Below are experts of layer 5 (counted from 0) of a mixture-of-experts language model. Rows are named router (the router's row for the expert), up (a neuron's input weights, with its number), down (a neuron's output weights, with its number) and show model dimensions 0-127. Each number is 128 + 24 x the weight over its row's rms, rounded and kept within 0 to 255. Numbers have three digits each.
After each expert's rows: a language model's description of what the expert responds to; "comes after" lists some tokens at least twice as common just before its tokens as in all text. This comes from a sample of Wikipedia text that the model never trained on. Tokens count by the router's weight.

# expert 0
router:124074133076095128147145135166124138134127105175132148096150168104132126128147118138093100141139130167154140135079119132129077118119168160095111149121144125117130137141108102069135108097090126127119089058126112125111094136109132151128155117123155144160141135141084098127114106106163150148151158156141121121086101108154106138156125094123123136142141133134140086148176115150125156156144
up9:082155090122137155115116106170155146171125098118163134144082129121160170149092081133107118110101124129131159129126107151134133149133106131136097125161083138162164137139119119154101141064072125142131161059130113106078139113131156134054134086107123151138107135133113142104090146132116118093116123137107122142158124118134132138152129117097132129129126135157111132149136112168123134110142
down9:148147120095135133123103159150106146122068121115133132122073115125148149143145154124110121139123132147119110129143147157116130136137161094131077152163091134110149118141102103112131117096116150094095124125113084146058099141107077151090156119107120150102121158126130200106161150116141124119122104133138132134133180129081147133125172076100118114166138143113089118138137145135098140141127
It responds to: Table cell numbers. Small integers inside pipe- or semicolon-separated sports and election tables, such as league standings, squad stats and vote counts (6, 18, 34).
comes after: " |", "|", ";", " +", " −", " Ward"

# expert 19
router:122176115115125125121076124167154157159156082125142120147101107151126151128104124108162134127126148113125181161138081070098174146098119133130145169138100170146121129143135102144083177143114119142132134163106131107106116122132143145157139113080093131132115139084128128140159147132142111124119097110131135146146156140099151144143119169139183133115105145125141109137096126114078105101087
up5:150149162175103131116141130113127119097136067156103071082155122091113119072105123153124127164118084130130104128135122114142131126114136101144132157151098098122117091097138115118068114121136114105133110167085098140137112122130115129111145165163148131122137134134143073129136138125149131128131148123101181132121100120101129152108144100162120114185129097108101124122141105158083137139176
down5:151123145090087129117110147118131094115135114150132148170101178123139110120049114108153130130093107142079148152101113112113105116141073137137113139093134147163129150147098134153119126120115149133112168098116117120136179127123134115108075162128171116105133078126126139105159136080107121136112104169142109148125129138114149127142142117126183117168117167106105115100098109139110089119129
It responds to: Clause-joining commas, conjunctions. Commas and conjunctions that join clauses or items mid-sentence, such as and, but, while, although, and commas before which or participles.
comes after: ",", "s", "\"", ")", " However", " well"

# expert 8
router:190135141113109118150145153121122122152134128144114093130082166158106129158076154126121155133106091127112109151152124137129143146183109143154114098148140104110113109102128130129103090110144103130109164087128147126135129130092133134128167111096129140152148162103084141177133158127117150139080147152149154137115110150112116162142182097118176115112109114134157141133103091093157075142117
up3:157087120140113149136095117134124146150137090124165124164126124151142070119130115127116140150081134118160111112118099197141107161108161127105129072092089098141116124144124165077118129089141155159162090163087130160115167110115132138141139122139145111130111119073147145154152109150136140146098125139123115114179102102131128120104164124141156139144122118127175098138111156114143110117130
down3:158131144135116108064112110148097142113093135146156133120164088132112149120138125098121155109103130123100157116145125080060119131127175089156125104126093091106114143065105128098124111146131145128148117113123198106099131101115123166137101160111131132155127144076125136085129133148147117128129099162119113094116130124142119088103126171166151127141162133083118152139120120131123121115137
It responds to: Prepositions and infinitive to. Prepositions and infinitive to after a noun or verb, such as to, for, with, about, than, plus en dashes in scores like 2–1.
comes after: ",", "s", " 2", " 1", " 6", " 0"

# expert 4
router:167154141127109138087089153100164142174062147109124142135104104094156130144138111109140149122103107109091156110122114143122115106160118098158191161141123153151142142112131110153164156130138143132140163103121091163112153118106084094131120132139148106098152103147094097129118140165111104139132130060104109124166151115135135110130115083113136117105150148120103174114112123134126108133155
up9:115125102114139094147153130130130120162123134107128149184110115134129150130081160161099148174139139129092124118103128124130175118123133173106093136131160129113143138146131112136153083125120130142171139091134134156110153125143116111130139169159103112105124165148164110152152073131132168115084104109129145139094100111108118133098142063137090144148170159127095141130135135120117112195155
down9:107125110140136071129095132102112089098159123093141125121145130124143108124198126155141114161153120140112131079142146065155117136111137157111097081146105104154110148123106140104142097127125137176107102155154138152204143111143100131147122116099158141123182119126115115138100119134102107143105131121135069119156111118120104106141135129113094134135125088110133146123115117085143126165101
It responds to: Table and list openers. First token of a new table cell, list item, or heading, such as a pipe before a club, "=", "-", "The", or a colon after a field label.
comes after: "\n", "\n\n", " at", " Genus", " known", " by"

# expert 17
router:092120109087153139135117093084140159072146110137112124140128125169161130134181139099130116160158146103166082148129137107104109105113114156126123134129134149107124147139147110144147127090152130137122155159133158133154110128164098164143173113094105133099128143101143108099141089067135127165141164123136124155160146127153129120136075169163113165144106145125167097159127137113125152149111
up2:099118157160150150120174157121145122125140171122140153183113153154126102164115101152112097162138174115116121137105130147161172119118110100120105177130110122094116147133143107153162147123099167110096128143148190150132125146092084113138107133128119120163159123143147117119139120110101077135149102159096153137124131142120127128085144090139159127103135153086129120092133121140114168144084
down2:137116135102124106118151130159143142139139129126130125121103120100099151108134136070093135098125119110081126133136168172112141116138097138107121109114162101172134133107134114144101138160146168149155110106110065110134113122145124173116151119091182138103125110114106163177175154169143111112137165136136063123110173112110131157117099137131118136107133116153111146160116124115114101164084
It responds to: Time and place nouns. Year, decade, month and period nouns after in or the, such as 1960s, 1961, May, century, plus place nouns like coast, America.
comes after: " in", " In", "In", " the", " 18", " March"

# expert 30
router:146098125111173150130143100133147151159170108160115168121143144131139136136142119113109123139172163090103101118125098169148105099114133171162131130115160146091111170123105101105152093093110141143159147172135126126140106106147105085112149117135124150074143102131140112122158119094145132147124122143138177161115119109157145104149119099161102164119162083121158096150138111128137155164165
up2:141124141144139166154094144156139116141124078147148160141121147157160129141108137128121118123139154131095171107106124134129130099102167130137120150158129099152153140176109130120103088129100093127076103106104139098142159135140185135153114104126159108123134139103111137137173152126176117138125133185096128127105164140117146128125144152136066095152137132138165177145152111155176123117089
down2:131183120090083099138120167169100141132102126140130162162105108123140113112152110134156172135111121154093154126132135163141150149142138179122118129113141123123156107096103162110132123169128102137149090130064147177127124103174159149138137167154132102099146084119131080104125170099119139159134128123121102144119136154128141121092146088152142110109143136115092100106101139133164137135139
It responds to: Years in dates. Four-digit years in birth–death parentheses, seasons and date ranges, such as 1933 – 1968, 2018–19, 1963-1966; also closing quotes.
comes after: " (", ",", "19", "|", " 18", "18"

# expert 25
router:070168112093139113176167134151141104113065101134122131131117136144132104118138129128160118129117114146185133155146126108129105141109159090101136140142117116160135145132129113133175146142126118137132109101115131110175146130111104163125134128137177092130158119104117126113118107110172102127140177130120075154110160119082113155102150106119083159123138146128104095162088120135115131171085
up2:164078121152124105125126160151148121120148093106136145113110117163128089116114125130149097093126134166125120155173084145101138140099110106099114108168135109129126093138094144131135102145117121140133123088134131117127136119126098159151136103096191155121139125113161115130158134193153092076135148143090111103146122076172115174098147112132127157131101136124147101127096110153163157117118
down2:089091121136132093142143135113128128127126118144119082126142118117117142127140046123139131122121156119163103162125152131155126106117141131106100129109134148136103167170174133127126138131121110165134125144132094109115103144079107188122119123112125164151134138156105152120186165129109129109141127126093112158126119147181178142188124164105109159125097155116107153159150139159112135086150
It responds to: Person roles, relations. Nouns for people's roles and family relations after the, his or a, e.g. son, father, president, governor, member, wife.
comes after: " the", " his", " to", " and", " a", " her"

# expert 29
router:141133127150153157133116084122093135099123081155142140109137123108071154153105154110154094102115131140115145106113096103091130146150114160142136111140070148169138119104152152096133144139164138113150152112079132114146126096158122095124112130138124116107085108112111125141098143093101161121134134117074157124121097095117122151124142192112113149129103156144140165101184150105141155106132
up2:121128072156140096121112134129122142117114114156094155110101144141151118120143130137110135130154091139107116124139136192085127159144149065128144100138106147129156161108111121151084150104155131139090133126098111181166148141145088117134135089134105185172150124134135130110164117147127109124133093119164130127108130153148138173148103132119110113126151099128165124135070111152159175148143
down2:129113127115084164130150139131054132132100118125132102088162131150099126134138119137096123110157156136122094173136148129122160121142120075160121141098176165089146123145175127136133062155143129111137144110114127124150104139127134105117123172142169141115130104126108122093115133128154125130080106174145161096122133108134132154117150135122096148122103126162164096123086108114147156109178
It responds to: Determiners and possessives. Articles and possessive determiners the, a, an, his, her, its, their before a noun phrase, often before first, new, own.
comes after: "'", " of", " in", " with", " as", " for"

# expert 24
router:155152099121107143068131156122143101133091124100117096120148147156160118170140109150095138135119103147107126146115129098143131148091100161111112128170170148112169142100136116100105115129129111140152124074162112131098116154131132125122143103115153142118072145143146100150148121112134102118124068149163143092118168122121136126134153124118123122153107136143180104098185122137099187129156
up9:118120115148174141111063123117105115147121100138130132133163114143164098179149111124133138185150122163129146081153142139137130164113167153169120155131157099147133108140073090158136122139145155151133114113147103088110192097101111179093127106141115131123148146161118167150137126142088124119145102169113136121099137128129103152111133142094157119115139129131131131127101092153123144162129
down9:140136140110090143121102133088136141110103147136152062126147113145105121164153140134133095110099145140164154147143132110103111156105128103107133144117143119093151118117106162176089096070129135065123139112160101151134086119151104142098160100123134151104135137151101092110132122102107115137092139116127143142102172126150130108087122142085135167145102140164116109120132158159131165166153
It responds to: Measurements and word starts. Digits in measurements and dimensions like 0.9 cm or 36.5 per square mile, plus opening pieces of scientific words such as bra-in, Pu, micro.
comes after: " |", "-", ":", " (", "|", ";"

# expert 6
router:133149149133100146109104158086148143140127104104106152103104119118120122150126169139144108120120095146182139082130101109148157147162082141168153123165139121134130103155147131139076129131116108116107173171135158172125096164112133117073101113105123118089155099139078139134096177139102108130101132151140141171096135104085126151129122138117151104113118147131129150129097145109128114098100
up0:115091084144148081162121113151146095105137081163126130169149111157127133108162171093154122080151154097126118118180128121105136125124104126122114080093125143154098110080098127094111141110105120157137105132133170114145113137150155151168112149101135120093109152134139127162147128138134107147151173114160184113121126077108159145167128122164129142128148157111119132132115141105110135133132
down0:112110104207122093141113126164137066109088141134135129146130128121087136102145093097120152154138121140140127121162127129105113137122129105142131107093184141091141101126134150097167157074131163163156118126110156145102109169181151104105156144112104093123146127120114134114151143159140155147133111130110149109119133125097088121131153143145160138162118092121110113186159114133112113132123
It responds to: Prepositions before times. Prepositions, mostly in, on, during, before, starting a time or place phrase, often after However or a line break: in 1994, during the.
comes after: "\n", ".", "\n\n", "ed", "s", " part"

# expert 28
router:110102111114074133073133131131132141101115081121135084127121119099092089148140139134144147156094152151165135124137130105083126166101095128123160149131156123136131118129069117111146116149131141091135130141087123118151111104152109099127129123149151098176153160145143095135120130159126122092103140167145124103128153122119111120063130123117152157134113158122193156071151115130118132092126
up2:149105114125121137143115137137136159076151082102102127166163108152140119116159191082134113163095119139124173156170152111095130102111082135133112138142152158171138111181138076129104127141160117133128126131186142135115112149106161138098172153118128111133122124089137111149102157155100146122094152111143105120125169149153122145130106156114161133128110136147131118162124123168129145115126
down2:123115144135092091136160131144134123159116052147142119096103162110126142122146095144144114105111104136132090142126076147152137140118097106117155119136092125148135143097101098123138203116148103099143114084124130145131111127139141097154121132139110184168159157138152170122077118105136112132085128115176129111120092127092117114116140108138128151134096106122111120103104126152139139141185
It responds to: Word-initial capital fragments. First word piece of uncommon proper names or words, often a capitalized syllable, e.g. Res in Resen, Rh in Rhinos, Mor in Moratuwa.
comes after: "-", " the", ":", " of", " \"", " and"

# expert 11
router:134137097113076121156153108146139119107166119145168112130123163103120142139136119148111109138109146114150156143140172082129138185142149162102126130136131136090138113122112171115153139110140092080155093090144131100131156115161169142170127159117150127148137139163149179099121130140146156128128173115096114178126144138135090114097159117129124124132127147135187132092154128118083164135144
up9:126153160118148139129141134117117117112142142165141136162127139114110086111137169153126150104137077174157169147156142147153105170091142116118119087142102098120095146142169147136114149190141133134145097147128167153142125144151137110145134149126126114111101124156131150160115192084125115105144136111099108124140128139139130101148154124149099107085098089179124102101120093162133098170122
down9:147124141112162101134136164122154130129126158107132157134087082122127117132102135121129115156123148105121129098130112133158153173091124099060155175146141120133124127135142119115108131090118099099119160105147125136109113120110132169191153122130128156108093125139142067112076172146137120123128110163124116099133120130091137160140104131097128156122169099149105113175130157111081079128119
It responds to: Word-initial noun pieces. First piece of a noun or title word after an article, as in pat-ent, art, mat, cat, often in titles of films, songs and albums.
comes after: " the", " a", " The", " of", " and", ":"

# expert 13
router:140185126120131119084123106140082097077111149147093133093141134141155129127144132102117138133103137116115110104113130146153135159176095159108167134149134082121138156135119124123103160121149098102143111083083155094176138149120108166152101128140148115127142175130084143145129131116145140122139133179135115124111134134164111151088116139136106076152130104124108106138140110133075181156138
up2:147137067156090072141141118116154088088127125104110125124134121067104119129137154121189135143126140129108125099134110121116151096167173121131127125094122138181095146164142110127148169134144114136146108119098144137126143133139094148167132119094139129127132156106097147116126095131166097146120163131146158136158166146134102109120123097089140154110138120103137203141143097126116130151105
down2:120105108147172121102114133120123138142102133115155112101153159130141124104059119102086098130140159131064155102097172120119122154104089116151114094141111123115138129119137122135124091108132130125114116163115138150061090120157192116123085148148110145113132129169083138101138112136111150127159114133131136114140122133143156105185130141167100159149136098162097145120111108116133143096120
It responds to: Numbers and ordinals. Number words, ordinals and direction or rank adjectives after "the" or "a", often in sports text, e.g. one, three, first, right-back, east.
comes after: " the", " a", " and", " The", " with", " his"

# expert 20
router:111123093137172131110109140125116153152103155118128123094117127093128154110158147177135145051096132136121136151159133124139121144130138075107123141142096115133143092128146103107109098131158139139122092111120111092075125146093127138093109131148115124127156091110153146156091097098077108116131084113155156153075155111131126106127157094117166089108152141090124124116108117145152110153154
up9:108144136116134136114146111146139129144105118142104125082081091106130119091092164110108116137110149115136125172131158168139149136143139111116135113121111126128149172124161145159139119121129103115147097142108101190140137106127153094115132125114097177153144127131158149181126211157140132170106127140148162141127159159114173118147136189155146101128117120112168126128113168137091140128121
down9:169146147107142150140137173131138132120125109150136076125180131087100075134136138140168089112165114139099151130150110105146154133107164121146168133084135129109134114122115141112147130104097166080111127127141102131104136175162137105098136142113099123094144113107178126120112119113108085114119120183145112130169082136158134123096136159139124165147091147122107139155140107086139124127155
It responds to: Line breaks and quotes. Paragraph and line breaks after sentences, headings or list items, plus opening quotation marks and equals signs of section headings.
comes after: ".", "=", " |", ")", "\n\n", " ="